Below are experts of layer 6 (counted from 0) of a mixture-of-experts language model. Rows are named router (the router's row for the expert), gate (a neuron's input weights, with its number), up (a neuron's input weights, with its number) and show model dimensions 0-223. Each number is 200 + 40 x the weight over its row's rms, rounded and kept within 0 to 999.
After each expert's rows: "gets" lists some tokens that make up at least twice as much of what it gets as of all text; "mostly gets" lists some tokens that are sent to it at least half of the time. This comes from a sample of Wikipedia text that the model never trained on. Tokens count by the router's weight.

# expert 55
router,228,161,264,215,251,141,186,177,158,206,263,219,147,251,119,227,267,248,191,196,209,220,218,233,281,241,217,185,195,165,211,211,212,217,225,182,254,171,226,174,209,212,227,171,210,232,200,208,173,193,230,192,229,236,218,188,171,140,167,168,159,178,104,237,178,182,217,160,216,223,186,171,178,169,149,109,244,129,179,177,146,201,167,193,235,292,177,194,167,172,77,172,179,208,237,230,198,190,145,237,178,215,212,184,179,171,267,156,168,189,227,190,272,255,157,198,223,218,170,140,196,253,262,188,187,211,161,197,269,179,139,153,175,164,120,241,243,194,168,206,167,213,221,184,249,208,216,201,208,207,233,240,232,174,144,243,134,139,183,227,267,99,231,201,191,175,188,146,195,195,182,192,255,171,158,273,248,245,198,156,132,208,201,135,268,223,205,121,287,204,168,194,183,258,221,208,222,212,210,179,228,252,203,199,152,222,180,177,267,176,320,254,167,251,184,248,219,196,326,169,187,243,228,223
gate0,208,192,133,217,151,177,174,190,203,224,236,224,145,255,167,301,194,188,285,211,159,229,166,173,143,247,238,141,134,196,211,188,140,185,141,239,195,167,258,185,249,136,200,217,218,220,206,183,268,181,307,235,215,187,190,210,164,175,186,239,163,187,204,192,126,209,166,208,245,218,206,206,192,210,117,225,216,170,196,169,224,174,157,197,260,176,203,237,177,180,264,139,176,242,227,178,213,166,191,167,177,192,187,232,213,162,283,137,162,197,252,228,245,194,176,224,248,113,214,206,278,132,225,210,192,277,231,68,170,193,241,256,169,214,257,146,183,207,210,249,256,241,152,179,276,217,258,184,166,195,158,154,156,151,189,242,169,268,222,170,220,160,216,213,202,173,190,171,211,162,167,232,173,207,194,227,265,208,188,232,243,144,211,142,180,120,194,253,202,170,94,180,242,134,161,180,192,186,218,212,199,183,164,182,157,183,256,222,198,204,300,160,215,197,229,195,251,267,277,214,268,192,254,209
up0,243,115,206,188,208,80,187,159,210,276,305,225,193,253,190,175,170,238,198,166,208,200,233,213,191,187,219,238,282,210,173,274,134,193,223,148,183,113,208,199,148,226,185,213,224,242,97,186,216,184,196,220,273,227,236,198,150,129,167,174,197,208,191,266,199,184,229,177,215,224,155,169,160,175,277,174,199,212,200,217,233,282,155,151,150,240,173,221,249,200,126,254,226,234,202,177,250,244,187,161,273,183,222,157,154,189,229,208,208,238,230,174,223,279,196,216,160,221,193,193,220,205,192,243,160,217,192,142,188,119,250,188,194,205,201,201,152,174,204,213,171,118,160,115,203,196,177,189,231,186,206,197,201,185,201,219,127,202,142,214,243,209,304,246,260,216,233,186,199,258,245,227,197,129,242,317,204,196,189,168,221,203,159,189,173,213,251,155,182,149,220,163,146,244,226,179,205,188,185,227,243,195,135,209,136,167,260,260,168,193,149,232,139,220,193,220,319,216,198,163,223,193,162,163
gets: "il", "0", "2", "1", "p", "4"
mostly gets: "il", "--", " late", " o", "ร", " November"

# expert 49
router,271,144,227,296,220,206,171,174,160,237,233,232,89,242,178,203,271,190,140,204,209,159,234,231,260,228,184,206,169,200,259,211,235,216,171,226,238,165,297,207,251,191,160,99,175,232,205,168,227,129,269,155,306,229,179,138,223,166,192,217,243,140,215,231,263,216,163,252,265,170,206,200,185,189,176,164,246,197,236,214,277,217,155,187,240,230,135,191,170,225,170,209,156,174,231,189,206,247,195,227,171,247,238,223,216,209,218,152,204,174,238,171,235,235,191,260,178,262,212,133,202,247,205,191,196,191,217,126,217,249,174,209,169,193,153,158,252,222,133,188,190,177,232,143,179,206,238,188,148,144,283,227,117,137,179,242,210,174,208,217,231,147,196,263,212,229,176,226,167,238,138,202,238,211,113,163,213,190,227,188,166,190,213,217,255,182,82,202,276,239,163,189,141,209,158,149,217,203,205,181,218,202,233,150,170,249,185,234,209,224,190,223,276,189,133,224,174,177,262,267,259,191,184,196
gate0,207,235,196,178,173,201,188,231,162,285,227,162,172,202,161,194,249,239,206,192,196,222,231,284,248,208,232,194,160,233,195,241,185,243,143,244,256,161,254,247,224,165,187,194,181,205,190,189,148,127,284,255,265,340,125,122,132,220,251,211,173,189,209,140,214,124,170,237,220,213,216,174,198,190,181,192,222,137,233,183,219,180,167,210,186,168,193,180,225,243,216,214,151,202,223,204,209,168,185,190,250,185,137,259,188,170,179,194,134,178,209,206,263,155,247,197,255,277,166,198,193,226,234,203,194,176,247,133,177,155,211,240,142,92,287,182,248,242,162,176,220,224,199,221,325,161,198,136,183,289,151,222,212,148,211,193,183,220,189,160,251,132,150,195,194,208,226,196,201,220,70,137,234,196,214,209,188,175,161,221,190,195,200,224,244,264,207,198,234,238,189,242,203,269,209,187,188,162,190,206,243,167,184,207,254,142,157,216,264,209,206,166,247,129,210,197,209,165,133,209,149,264,177,172
up0,199,216,226,215,235,150,205,187,214,171,163,172,203,211,118,134,230,169,165,183,224,215,241,189,174,217,274,231,207,237,223,143,242,94,236,213,167,233,154,197,245,222,190,240,206,256,247,297,239,290,195,206,194,178,185,198,254,236,110,170,216,156,186,156,180,286,150,188,172,280,200,233,210,158,196,248,220,172,233,215,211,159,259,155,215,235,210,118,166,135,266,148,240,190,180,229,198,187,198,277,166,235,219,189,248,186,195,222,224,230,201,195,192,173,139,172,156,211,300,193,132,222,206,236,310,259,222,200,244,226,260,238,183,201,250,190,191,181,194,240,196,265,220,121,179,254,163,211,202,183,200,303,208,243,138,189,157,182,129,206,207,216,226,229,178,246,224,190,222,261,243,202,210,238,245,227,176,231,123,214,194,176,143,187,211,241,274,243,195,218,179,191,213,213,312,177,180,148,221,222,131,239,137,281,245,186,203,232,168,143,265,239,177,178,183,200,245,207,195,204,188,199,176,260
gets: " V", " J", " Al", " S", " K", "od"
mostly gets: " Z", " J", " V", " Al", " Sam", " Franc"

# expert 30
router,248,191,228,221,274,142,163,160,164,240,168,184,167,230,183,264,230,271,113,149,241,183,225,262,190,199,194,202,128,184,249,167,130,219,146,181,193,149,228,165,228,217,121,162,227,173,291,182,168,177,214,171,224,195,150,163,221,242,186,214,225,211,156,251,163,236,142,252,213,143,181,195,130,130,146,139,209,207,238,238,167,219,162,205,200,237,154,177,205,111,198,212,200,199,216,241,166,232,128,199,156,264,228,249,243,201,169,162,150,180,226,242,219,250,187,135,202,216,218,172,163,168,240,205,199,185,214,192,284,250,166,159,194,206,188,163,192,219,193,180,128,216,203,180,246,179,214,169,214,146,293,253,225,141,86,203,118,248,221,194,246,155,208,205,166,259,159,145,176,218,198,175,221,213,131,183,207,190,234,178,216,210,278,147,234,240,230,156,229,248,168,206,190,210,258,194,278,238,252,156,208,277,217,207,182,248,164,190,242,230,259,289,216,246,204,297,190,193,212,254,216,236,232,201
gate0,183,196,249,193,226,220,203,197,177,199,202,233,129,197,202,262,221,192,227,190,168,225,224,172,181,204,137,195,139,269,267,176,161,227,204,247,221,243,203,192,234,263,239,193,162,122,266,173,192,251,196,206,240,244,166,198,191,240,243,192,242,200,202,274,212,178,195,218,150,200,151,234,163,204,186,270,212,179,207,184,164,201,174,198,248,174,140,253,231,122,151,188,206,234,194,179,234,136,168,224,230,174,203,120,139,190,157,118,274,177,281,186,238,185,245,200,233,210,181,172,180,201,226,50,225,208,209,245,212,219,228,68,116,182,215,243,202,206,159,169,285,171,218,169,205,218,139,260,211,186,139,266,304,90,177,177,258,205,170,194,181,203,188,182,167,222,222,163,189,217,231,170,282,130,174,220,180,208,170,233,241,291,206,261,195,159,201,196,162,211,195,150,240,254,220,180,185,213,203,188,218,165,207,201,155,141,197,161,201,275,189,174,174,240,186,235,116,202,279,211,185,182,226,146
up0,215,216,138,202,253,224,206,215,257,219,112,155,194,216,210,254,222,171,189,145,278,103,205,159,243,192,210,191,170,210,205,203,187,165,203,224,152,173,201,156,220,184,215,248,289,151,158,130,265,173,217,140,205,203,183,185,191,207,207,268,224,186,151,167,214,139,115,224,145,260,229,182,200,228,231,219,142,178,226,158,242,132,219,196,180,212,153,194,186,288,227,188,171,247,237,175,180,272,106,182,139,202,228,200,204,204,288,151,227,243,216,220,185,191,129,218,288,190,181,180,206,248,246,182,176,144,197,164,159,213,256,230,186,214,226,259,163,128,231,286,157,186,278,231,137,254,261,168,171,212,215,230,236,175,239,190,176,203,194,238,219,272,221,212,220,172,192,170,270,273,263,166,184,229,250,133,238,227,195,144,236,191,177,171,194,152,203,227,200,211,248,237,143,227,142,197,160,135,275,132,191,162,190,176,169,147,273,154,172,134,184,204,199,178,138,198,208,246,202,169,134,199,189,226
gets: " st", " D", " t", " r", " St", " T"
mostly gets: " st", " tr", " ar", " ad", " Ex", " br"

# expert 27
router,225,152,236,230,190,176,179,161,165,248,170,282,138,238,167,184,242,214,175,156,239,185,240,235,192,200,157,192,134,168,243,153,175,215,179,196,248,194,205,188,203,195,190,155,246,225,261,175,125,149,219,213,234,256,202,174,237,180,159,201,257,123,180,192,243,223,166,137,242,220,248,211,169,203,181,179,187,264,232,179,175,242,189,142,202,272,143,126,184,197,173,174,180,166,261,230,192,221,141,236,181,224,202,243,222,212,228,138,182,135,253,197,228,254,181,197,253,214,149,143,198,243,226,175,107,183,169,210,197,271,144,198,241,262,198,210,233,254,156,156,136,159,227,205,256,119,189,153,168,134,201,272,245,195,180,241,173,189,245,117,239,235,252,165,161,229,120,162,152,243,127,222,236,291,202,294,217,172,193,203,159,195,206,212,218,150,186,166,175,254,147,167,200,205,219,183,198,226,241,140,233,263,193,216,181,180,198,217,233,115,278,244,185,294,252,184,209,169,254,259,226,243,230,235
gate0,167,181,239,196,200,195,211,245,189,174,221,224,208,193,140,173,190,196,205,216,187,136,178,137,168,198,172,178,181,239,191,228,249,159,174,254,147,197,292,155,203,196,141,191,196,154,193,162,132,219,109,308,248,226,242,194,193,171,154,207,201,267,167,178,180,202,232,97,124,206,195,213,187,235,208,222,197,232,231,229,239,197,254,202,205,175,227,223,210,207,188,172,240,224,152,188,146,233,116,244,217,214,270,123,136,200,251,171,242,213,207,273,246,310,200,221,251,221,174,231,139,200,243,204,187,129,194,212,164,251,208,242,176,168,181,231,131,162,237,206,241,278,183,254,148,266,234,215,172,121,246,199,198,268,234,223,212,176,202,246,220,258,160,198,187,197,185,271,130,203,189,186,255,221,202,146,215,246,156,212,265,234,189,193,224,195,192,182,150,234,281,246,226,274,214,178,236,128,106,225,129,202,237,195,191,180,178,200,141,151,192,215,210,198,231,232,178,267,207,282,223,288,254,198
up0,180,182,239,221,158,144,230,193,213,262,207,178,116,247,261,185,202,165,246,261,275,206,194,187,175,212,208,171,160,180,167,161,187,166,201,185,169,217,219,189,205,173,201,232,152,221,142,200,114,206,237,111,159,187,230,183,298,204,119,166,227,231,187,170,209,202,151,166,252,303,188,238,171,251,194,211,201,181,192,160,195,288,168,202,203,184,239,161,221,259,204,150,147,172,179,154,133,189,258,219,173,147,236,191,173,214,272,252,181,235,190,182,218,185,151,236,251,270,196,198,245,186,250,252,267,173,233,235,166,156,238,111,246,232,226,168,191,163,184,140,190,272,187,213,70,226,238,197,181,267,195,226,230,258,282,165,241,148,203,196,196,129,192,226,209,208,242,204,127,158,176,163,220,173,172,281,237,191,147,240,164,201,213,151,195,211,299,199,157,169,178,183,162,202,224,196,156,113,199,236,232,173,205,176,168,258,213,256,158,170,142,221,190,173,213,197,172,224,165,240,215,258,157,267
gets: " of", "ing", "ic", "al", "ed", "ical"
mostly gets: "ical", "itional", "ized", "ular", " political", "ification"

# expert 13
router,231,161,213,165,189,197,215,154,102,271,232,229,211,277,224,216,211,237,184,188,236,206,207,231,331,188,179,144,113,182,207,143,165,262,185,117,182,164,234,196,227,242,159,176,313,215,162,189,177,203,256,151,212,216,216,212,198,192,202,206,195,129,194,194,176,244,209,209,129,218,195,148,182,178,147,149,202,132,231,186,190,206,174,221,190,244,130,145,199,167,145,211,191,183,221,197,199,246,161,257,202,274,198,248,202,259,176,200,204,140,245,154,221,217,184,255,185,248,213,158,148,211,244,192,188,195,190,225,225,205,199,144,237,226,140,219,207,189,169,149,212,136,281,140,235,221,181,196,204,178,245,215,161,103,140,214,140,251,261,187,162,235,222,286,181,212,176,148,158,218,144,177,241,187,155,243,215,199,214,212,121,156,266,122,246,159,193,125,208,187,158,215,210,254,175,189,222,215,244,174,177,241,237,218,134,231,189,240,250,157,210,259,223,264,197,306,227,204,288,229,199,219,220,193
gate0,210,142,151,207,214,131,229,189,148,162,256,227,212,270,190,231,273,237,201,199,228,158,214,209,169,170,192,159,190,259,141,167,201,245,214,155,218,129,247,277,203,192,194,271,171,232,272,175,213,124,212,227,170,220,207,127,177,272,266,156,164,230,160,209,264,259,222,173,214,200,205,219,169,227,169,238,167,137,190,177,215,165,200,181,193,234,145,192,164,205,222,361,218,268,155,195,202,210,288,265,233,177,261,197,180,195,245,252,276,226,273,142,197,111,230,162,153,194,236,225,200,205,236,91,212,212,183,231,200,150,149,251,166,202,146,165,187,167,207,218,150,186,214,185,225,174,170,236,179,137,197,232,192,182,193,216,193,204,288,262,231,201,199,192,247,128,166,222,161,185,198,151,236,170,195,231,152,238,254,225,206,169,244,203,233,174,216,152,124,209,172,172,223,202,212,221,185,211,173,172,164,157,301,195,179,154,249,204,143,202,188,165,206,159,232,280,189,230,231,198,240,260,248,161
up0,99,194,247,282,186,149,201,235,216,203,265,218,260,232,307,242,198,208,154,237,174,206,209,118,221,188,194,222,189,254,194,196,191,177,230,274,173,235,243,227,279,195,257,170,246,224,171,202,253,150,190,194,246,270,161,242,225,194,222,165,244,262,194,288,168,264,212,219,257,213,229,259,168,175,191,144,188,144,198,215,186,182,269,178,270,223,179,222,145,187,145,277,221,220,248,88,235,129,168,170,237,164,189,249,258,199,168,280,209,192,180,188,235,190,201,133,192,184,232,170,237,174,183,223,131,221,159,188,187,188,164,243,278,175,135,154,181,189,188,171,231,210,172,282,157,199,191,220,188,222,213,207,172,225,172,176,208,191,159,279,225,176,172,224,174,182,237,293,156,226,172,222,272,250,195,210,200,219,211,210,236,134,195,170,161,195,234,225,213,221,179,168,229,195,210,170,155,242,212,193,162,219,234,143,176,208,212,150,147,172,174,205,246,261,165,124,116,226,258,190,99,230,162,162
gets: "–", " n", "0", "3", "2", "6"
mostly gets: " Ph", " n", " en", "é", " Sup", " di"

# expert 17
router,233,126,206,239,348,134,172,166,158,230,168,288,154,174,190,207,227,199,144,153,252,182,181,222,210,195,170,184,143,202,239,232,192,243,109,185,218,157,267,188,228,264,199,181,239,267,264,236,174,136,239,143,341,233,88,152,254,181,140,176,189,186,153,209,233,241,192,261,227,117,262,164,223,209,166,195,207,145,241,270,155,138,166,202,147,218,229,170,208,155,150,158,233,195,185,206,210,253,186,244,163,181,222,173,180,206,179,205,137,184,239,255,242,264,193,280,163,210,125,137,168,255,212,170,156,175,146,200,229,202,181,192,192,186,192,185,212,266,136,197,149,110,195,195,253,229,185,201,167,154,208,217,160,177,201,201,140,181,200,187,199,134,239,222,162,162,166,160,170,207,204,212,235,258,208,187,222,169,177,155,189,257,205,242,226,169,196,194,268,227,160,193,190,264,162,240,201,234,250,177,208,235,224,132,175,225,181,234,189,161,190,206,189,236,211,204,182,179,164,243,197,221,213,180
gate0,208,222,190,222,167,158,244,188,204,177,184,220,120,121,157,271,236,240,237,145,166,244,176,126,223,275,215,257,268,140,150,171,236,197,235,184,191,191,226,230,241,203,236,243,193,221,236,193,205,246,221,229,163,242,261,194,273,143,213,184,150,192,195,203,214,199,239,190,205,193,222,231,238,218,165,245,175,168,184,274,208,175,211,182,171,282,165,233,153,219,201,150,226,166,210,228,209,208,192,102,175,218,226,184,185,191,260,209,199,186,219,146,256,154,194,267,193,195,132,204,265,195,223,172,186,280,196,171,192,227,233,223,216,162,262,266,175,262,180,145,196,187,214,225,200,245,174,188,181,230,188,185,174,289,184,158,192,220,201,197,183,92,167,185,243,208,156,268,202,189,151,216,281,214,213,237,136,164,264,184,269,201,137,213,191,245,215,180,126,248,162,285,163,127,253,200,146,217,194,214,292,213,159,215,144,213,158,225,126,189,215,190,288,258,158,195,213,253,267,212,125,194,251,292
up0,140,147,188,221,170,189,181,254,183,188,179,215,183,176,182,230,166,227,201,155,234,170,246,234,196,185,131,168,161,159,203,269,222,173,155,194,160,203,118,227,309,196,180,209,218,188,214,174,270,95,214,257,217,242,249,256,203,230,258,210,87,192,221,259,153,258,210,196,181,207,200,166,261,154,218,186,180,182,217,248,191,221,271,184,234,151,261,183,105,184,200,197,276,276,199,208,199,210,184,188,202,243,168,199,211,206,191,170,238,210,142,190,207,171,201,176,231,227,187,93,202,211,158,301,213,226,232,207,193,195,230,211,240,228,196,146,181,233,241,206,213,148,91,231,235,180,149,126,119,238,167,225,238,154,188,84,175,186,193,207,209,213,162,214,208,270,206,237,139,203,228,202,181,253,222,167,262,212,151,156,248,159,241,280,137,160,100,242,169,174,232,166,243,224,208,172,284,213,224,227,208,183,150,244,183,160,225,196,228,213,233,166,188,243,168,230,179,214,201,225,278,207,228,170
gets: " |", " on", ";", " in", " with", " ("
mostly gets: " on", " with", " between", " into", " —;", " /"

# expert 47
router,212,170,204,222,194,169,164,148,157,231,215,219,167,270,225,227,220,179,132,169,265,195,283,226,166,192,211,143,197,155,185,142,152,226,181,168,231,184,202,167,244,187,127,184,270,224,207,190,174,92,218,148,215,237,179,173,248,145,181,188,263,169,192,227,197,270,219,196,230,140,149,241,141,182,175,174,222,177,238,191,163,251,214,175,193,244,88,175,155,152,221,161,149,145,212,149,93,255,166,211,131,265,222,241,220,218,231,135,183,208,220,226,214,204,138,160,203,219,203,226,176,219,246,188,230,191,163,172,261,188,187,159,187,231,172,144,223,183,185,152,207,158,213,178,224,122,224,187,216,182,220,247,229,163,155,234,149,219,236,168,224,187,181,198,211,178,147,149,156,212,195,212,250,177,142,226,253,186,219,151,144,261,263,196,198,164,183,194,251,291,175,161,175,232,294,193,199,206,212,146,242,229,243,204,175,220,156,188,243,162,278,270,249,296,227,222,303,184,231,246,270,245,261,178
gate0,205,200,177,219,140,176,245,236,168,115,250,182,263,202,241,156,146,183,143,230,202,158,164,280,216,186,156,171,160,283,168,178,206,268,220,166,207,186,172,124,147,176,226,253,207,230,199,143,248,170,204,204,264,220,197,208,152,181,196,148,203,205,155,211,249,181,175,214,176,194,85,138,169,222,189,183,229,204,210,201,153,221,183,193,187,176,165,205,198,146,201,196,196,178,148,141,189,168,235,196,195,267,207,217,201,183,196,164,118,154,283,215,122,226,194,62,205,177,210,148,253,179,152,219,272,189,231,219,315,219,158,179,249,204,242,210,248,163,199,169,280,241,212,188,213,226,162,171,217,251,224,179,244,171,159,172,159,225,189,202,221,244,184,226,226,214,233,223,211,203,263,172,107,249,199,273,251,234,213,177,280,175,217,97,107,212,152,190,170,176,168,180,207,253,151,160,165,180,243,213,212,262,212,157,158,210,174,225,187,202,228,180,143,178,76,225,200,192,193,237,209,250,200,200
up0,174,190,269,221,198,226,224,239,190,181,156,171,271,237,227,189,235,252,197,153,275,172,160,242,198,233,202,192,209,152,207,205,194,136,199,230,197,254,201,148,255,257,282,198,182,237,203,139,229,187,283,221,221,248,183,155,130,225,227,116,222,160,329,244,243,192,124,209,201,209,168,240,269,262,202,138,181,176,184,234,206,154,222,179,185,142,185,230,147,239,177,118,178,280,168,109,204,211,169,170,171,208,204,234,223,212,232,214,221,222,240,278,251,120,216,189,190,211,245,189,188,215,201,222,123,252,192,235,213,267,199,223,209,181,178,229,250,231,226,244,174,228,169,224,196,241,162,254,185,214,227,138,285,198,197,187,207,166,246,225,217,209,143,180,199,251,168,298,206,176,185,216,222,172,183,189,245,111,184,145,287,174,224,142,208,232,216,192,195,234,196,216,129,116,209,155,219,108,191,210,206,197,191,171,237,185,193,174,135,231,269,124,198,284,169,160,214,258,217,205,219,214,163,222
gets: " f", " F", " Pro", " Pl", " pl", " for"
mostly gets: " f", " pl", " Pl", " Pro", " F", " Dr"

# expert 24
router,245,147,242,220,198,170,204,211,177,214,176,242,168,241,191,151,225,218,155,178,230,198,192,228,196,153,142,194,154,201,215,158,194,267,188,162,224,186,218,127,209,219,174,177,250,228,228,164,142,198,253,232,238,239,169,174,235,179,174,119,238,179,114,210,243,188,223,153,248,150,210,219,170,172,177,217,230,207,233,166,198,270,176,118,237,250,220,118,168,169,211,177,235,185,255,212,202,211,158,244,184,240,252,207,179,262,183,172,155,142,233,267,206,225,203,232,209,193,148,157,194,317,215,163,183,179,126,187,216,223,132,146,235,227,189,226,258,246,146,138,114,160,256,169,256,126,216,175,121,187,212,218,260,134,172,203,188,201,239,102,227,160,208,193,166,230,136,158,104,193,131,265,231,283,224,284,246,203,249,194,188,193,228,150,195,161,176,197,181,244,175,183,244,261,289,180,252,220,220,184,209,224,221,153,135,184,233,227,238,134,246,221,171,195,191,185,201,173,270,194,171,243,238,233
gate0,218,227,241,262,233,206,316,254,161,212,160,184,201,265,162,179,195,214,151,186,201,252,230,196,158,186,183,202,224,270,177,230,197,161,131,240,229,225,192,176,218,188,208,246,197,230,229,154,203,240,270,107,243,181,198,185,227,209,221,190,182,101,180,176,292,192,206,188,200,220,245,141,198,178,243,224,211,153,216,129,235,197,247,165,234,178,240,242,178,212,246,245,244,294,192,159,198,223,249,199,191,238,166,231,179,176,181,251,211,248,204,315,202,211,110,177,160,274,190,185,252,223,180,201,224,266,158,266,207,113,131,209,150,201,65,126,157,192,221,218,173,171,156,211,182,197,137,177,199,219,158,169,227,257,215,179,229,137,142,200,123,180,216,196,186,170,169,202,183,194,190,326,180,184,197,196,237,208,228,218,185,255,198,152,221,180,196,209,192,140,178,244,197,214,219,190,190,278,203,236,226,213,207,247,175,194,110,205,224,230,116,169,197,234,169,191,236,221,176,206,143,288,166,182
up0,155,257,204,194,209,196,194,218,176,195,232,196,227,268,131,297,203,166,205,205,186,298,275,186,130,145,162,215,143,176,163,200,243,174,194,204,199,197,119,168,228,193,199,176,213,196,212,219,161,216,206,159,182,193,171,154,205,215,208,187,195,198,176,165,218,239,185,130,217,211,176,193,161,128,180,278,149,140,190,221,225,222,249,225,179,216,177,166,199,255,246,231,254,204,193,260,217,185,226,176,141,137,182,218,174,206,203,171,257,128,158,223,194,209,282,212,196,184,215,185,251,205,161,104,127,221,215,194,202,230,191,223,234,230,135,152,183,240,178,191,205,251,194,152,153,174,184,200,244,181,221,247,213,202,206,205,213,216,189,149,233,231,214,193,182,301,214,181,278,258,169,353,155,267,182,240,233,225,267,194,111,258,216,212,138,178,267,209,165,210,281,237,175,179,119,143,198,158,233,189,155,243,300,219,153,192,159,176,195,206,228,156,172,186,265,124,223,179,192,96,205,147,168,194
gets: "ed", "ated", " one", "er", "ing", " of"
mostly gets: " one", " known", " released", " used", "ired", " member"

# expert 60
router,225,155,254,246,204,189,139,149,171,229,196,218,189,215,171,234,244,255,168,165,233,196,240,203,326,187,203,161,165,156,245,198,200,194,159,189,209,92,185,202,195,247,154,167,222,200,321,174,165,223,236,155,224,228,177,154,259,147,161,184,216,78,173,259,201,201,228,241,206,189,214,201,205,179,105,150,207,149,211,165,174,222,127,169,261,255,158,232,216,175,156,236,251,195,184,204,192,199,117,221,198,170,247,221,160,280,212,194,173,160,225,222,259,224,192,236,223,203,178,162,164,250,215,216,172,139,175,232,220,258,172,181,173,182,146,225,255,195,186,216,205,143,290,114,276,189,251,130,199,170,205,282,238,139,168,253,190,223,198,145,274,186,187,222,210,192,183,194,172,174,139,171,214,262,177,202,213,191,182,178,197,217,218,142,269,166,165,156,264,249,174,179,279,300,219,180,206,200,214,152,210,249,193,180,156,140,164,244,189,161,204,277,175,221,181,219,222,167,250,201,249,186,212,209
gate0,131,188,204,189,208,159,171,143,173,233,234,227,174,196,249,174,236,157,236,212,227,250,190,211,206,217,221,273,183,240,212,208,177,299,138,203,192,230,164,155,205,215,274,241,185,158,238,266,185,248,185,156,219,187,185,218,109,125,132,227,203,232,133,207,153,178,177,306,210,259,219,240,147,100,177,169,150,217,178,221,183,180,170,226,210,170,231,190,245,176,193,103,217,199,149,170,168,234,168,147,199,238,153,192,216,187,228,176,179,245,166,188,263,195,209,167,232,164,206,164,240,141,262,258,171,174,124,228,184,242,297,215,179,182,183,225,186,150,176,219,209,248,248,245,139,203,219,231,268,165,232,237,245,208,220,197,252,274,204,165,198,194,183,188,237,208,210,121,162,220,229,227,180,163,191,190,187,197,185,198,119,245,217,174,147,311,200,227,252,286,178,163,175,237,212,241,180,223,173,179,264,277,192,199,156,161,254,154,219,246,193,197,192,204,142,319,230,214,150,178,196,130,140,205
up0,184,173,210,207,170,182,180,263,221,250,194,228,174,157,184,165,168,179,184,219,212,183,228,273,154,149,225,187,171,187,191,184,172,189,220,170,153,262,193,220,120,145,264,251,212,272,261,225,141,164,273,298,234,217,170,277,213,229,230,165,127,244,237,230,241,218,182,194,182,188,124,217,202,224,160,250,62,192,207,242,224,220,233,211,207,245,135,169,223,235,92,230,245,200,211,211,195,201,159,280,162,200,105,144,150,237,140,219,232,207,189,244,229,185,234,241,243,99,175,204,140,195,195,228,200,202,158,203,178,196,165,107,166,233,213,172,178,247,199,220,167,228,260,181,146,263,145,188,277,215,149,195,132,245,222,190,204,188,229,215,150,174,231,208,170,221,196,189,155,200,86,210,121,187,201,183,245,204,218,206,214,220,151,269,170,217,129,257,277,219,207,176,182,186,227,146,183,171,232,235,162,186,216,188,231,286,206,213,222,264,262,197,265,165,195,189,215,225,212,213,178,199,200,216
gets: "1", "2", "0", "5", "3", "4"
mostly gets: " three", " two", " five", " million", " four", " six"

# expert 0
router,279,160,232,222,239,154,224,187,131,265,208,206,131,234,181,155,198,233,145,77,219,148,200,204,184,129,211,197,150,178,188,178,136,222,144,181,204,162,271,183,155,245,182,188,214,193,234,197,196,161,219,186,313,204,166,160,244,174,178,157,202,113,127,208,238,242,228,230,194,158,264,175,216,197,170,200,201,181,180,246,188,182,194,202,183,250,209,112,158,186,126,128,254,222,250,178,181,238,166,207,162,224,239,201,207,205,170,180,171,122,147,227,251,294,156,222,227,220,167,155,164,195,244,215,190,174,135,166,241,206,217,188,212,180,193,201,272,195,91,173,111,119,258,163,235,167,188,177,166,199,227,207,198,176,138,228,172,136,224,158,195,195,217,130,155,124,200,224,161,211,158,209,229,207,224,252,201,176,221,92,212,196,214,178,184,175,190,231,198,226,237,204,234,220,229,280,224,269,219,217,171,230,189,131,92,202,229,259,174,208,258,189,164,206,219,173,257,196,201,236,191,254,208,210
gate0,208,137,227,210,152,189,221,201,267,210,213,149,242,165,190,232,134,250,171,228,224,170,214,170,193,238,205,247,256,163,145,226,250,122,195,162,224,199,220,177,181,174,247,167,185,182,218,163,97,202,195,137,167,179,229,181,114,157,228,188,160,183,193,142,238,235,296,179,212,207,231,215,97,207,185,116,209,93,168,231,133,195,126,141,198,160,200,221,178,177,203,171,196,248,158,196,230,184,207,205,192,282,196,183,186,198,170,230,249,293,192,198,217,137,199,148,219,231,162,223,236,247,158,187,271,205,230,246,179,156,182,200,166,208,257,217,211,132,256,234,214,182,165,187,156,210,127,234,221,234,220,243,223,213,229,208,81,160,231,174,178,187,191,215,73,165,238,186,216,176,131,191,197,193,154,148,185,204,223,106,232,231,174,201,209,190,159,180,191,159,139,172,245,251,191,178,187,254,120,199,285,237,250,154,219,181,266,267,216,172,198,186,186,206,234,242,242,212,265,184,200,230,169,154
up0,166,134,178,210,190,196,144,236,192,219,176,187,222,161,212,173,258,214,236,252,227,195,113,292,192,162,163,179,221,133,217,203,115,270,253,255,195,210,201,160,145,274,266,123,277,189,224,188,218,237,175,300,180,203,197,179,254,147,284,223,135,202,142,169,219,227,190,213,223,235,247,246,178,120,209,249,236,177,212,172,146,233,281,230,177,191,175,194,253,198,223,182,189,149,154,176,144,256,178,128,151,170,168,175,232,84,162,227,182,170,241,185,212,152,206,262,154,262,160,177,199,176,220,200,153,248,195,148,279,249,156,146,259,184,196,216,182,157,250,176,181,155,257,242,215,171,205,185,219,244,191,176,280,202,205,161,250,224,137,203,173,201,189,201,184,202,163,160,237,173,200,214,219,80,227,157,221,192,183,213,169,202,205,178,177,196,227,225,202,192,259,201,179,196,243,115,230,178,205,140,125,224,134,264,220,240,180,197,176,206,173,195,215,140,216,225,166,239,223,157,172,226,208,134
gets: " |", ";", ")", " —;", " was", " had"
mostly gets: " had", " —;", " were", " line", " It", " moved"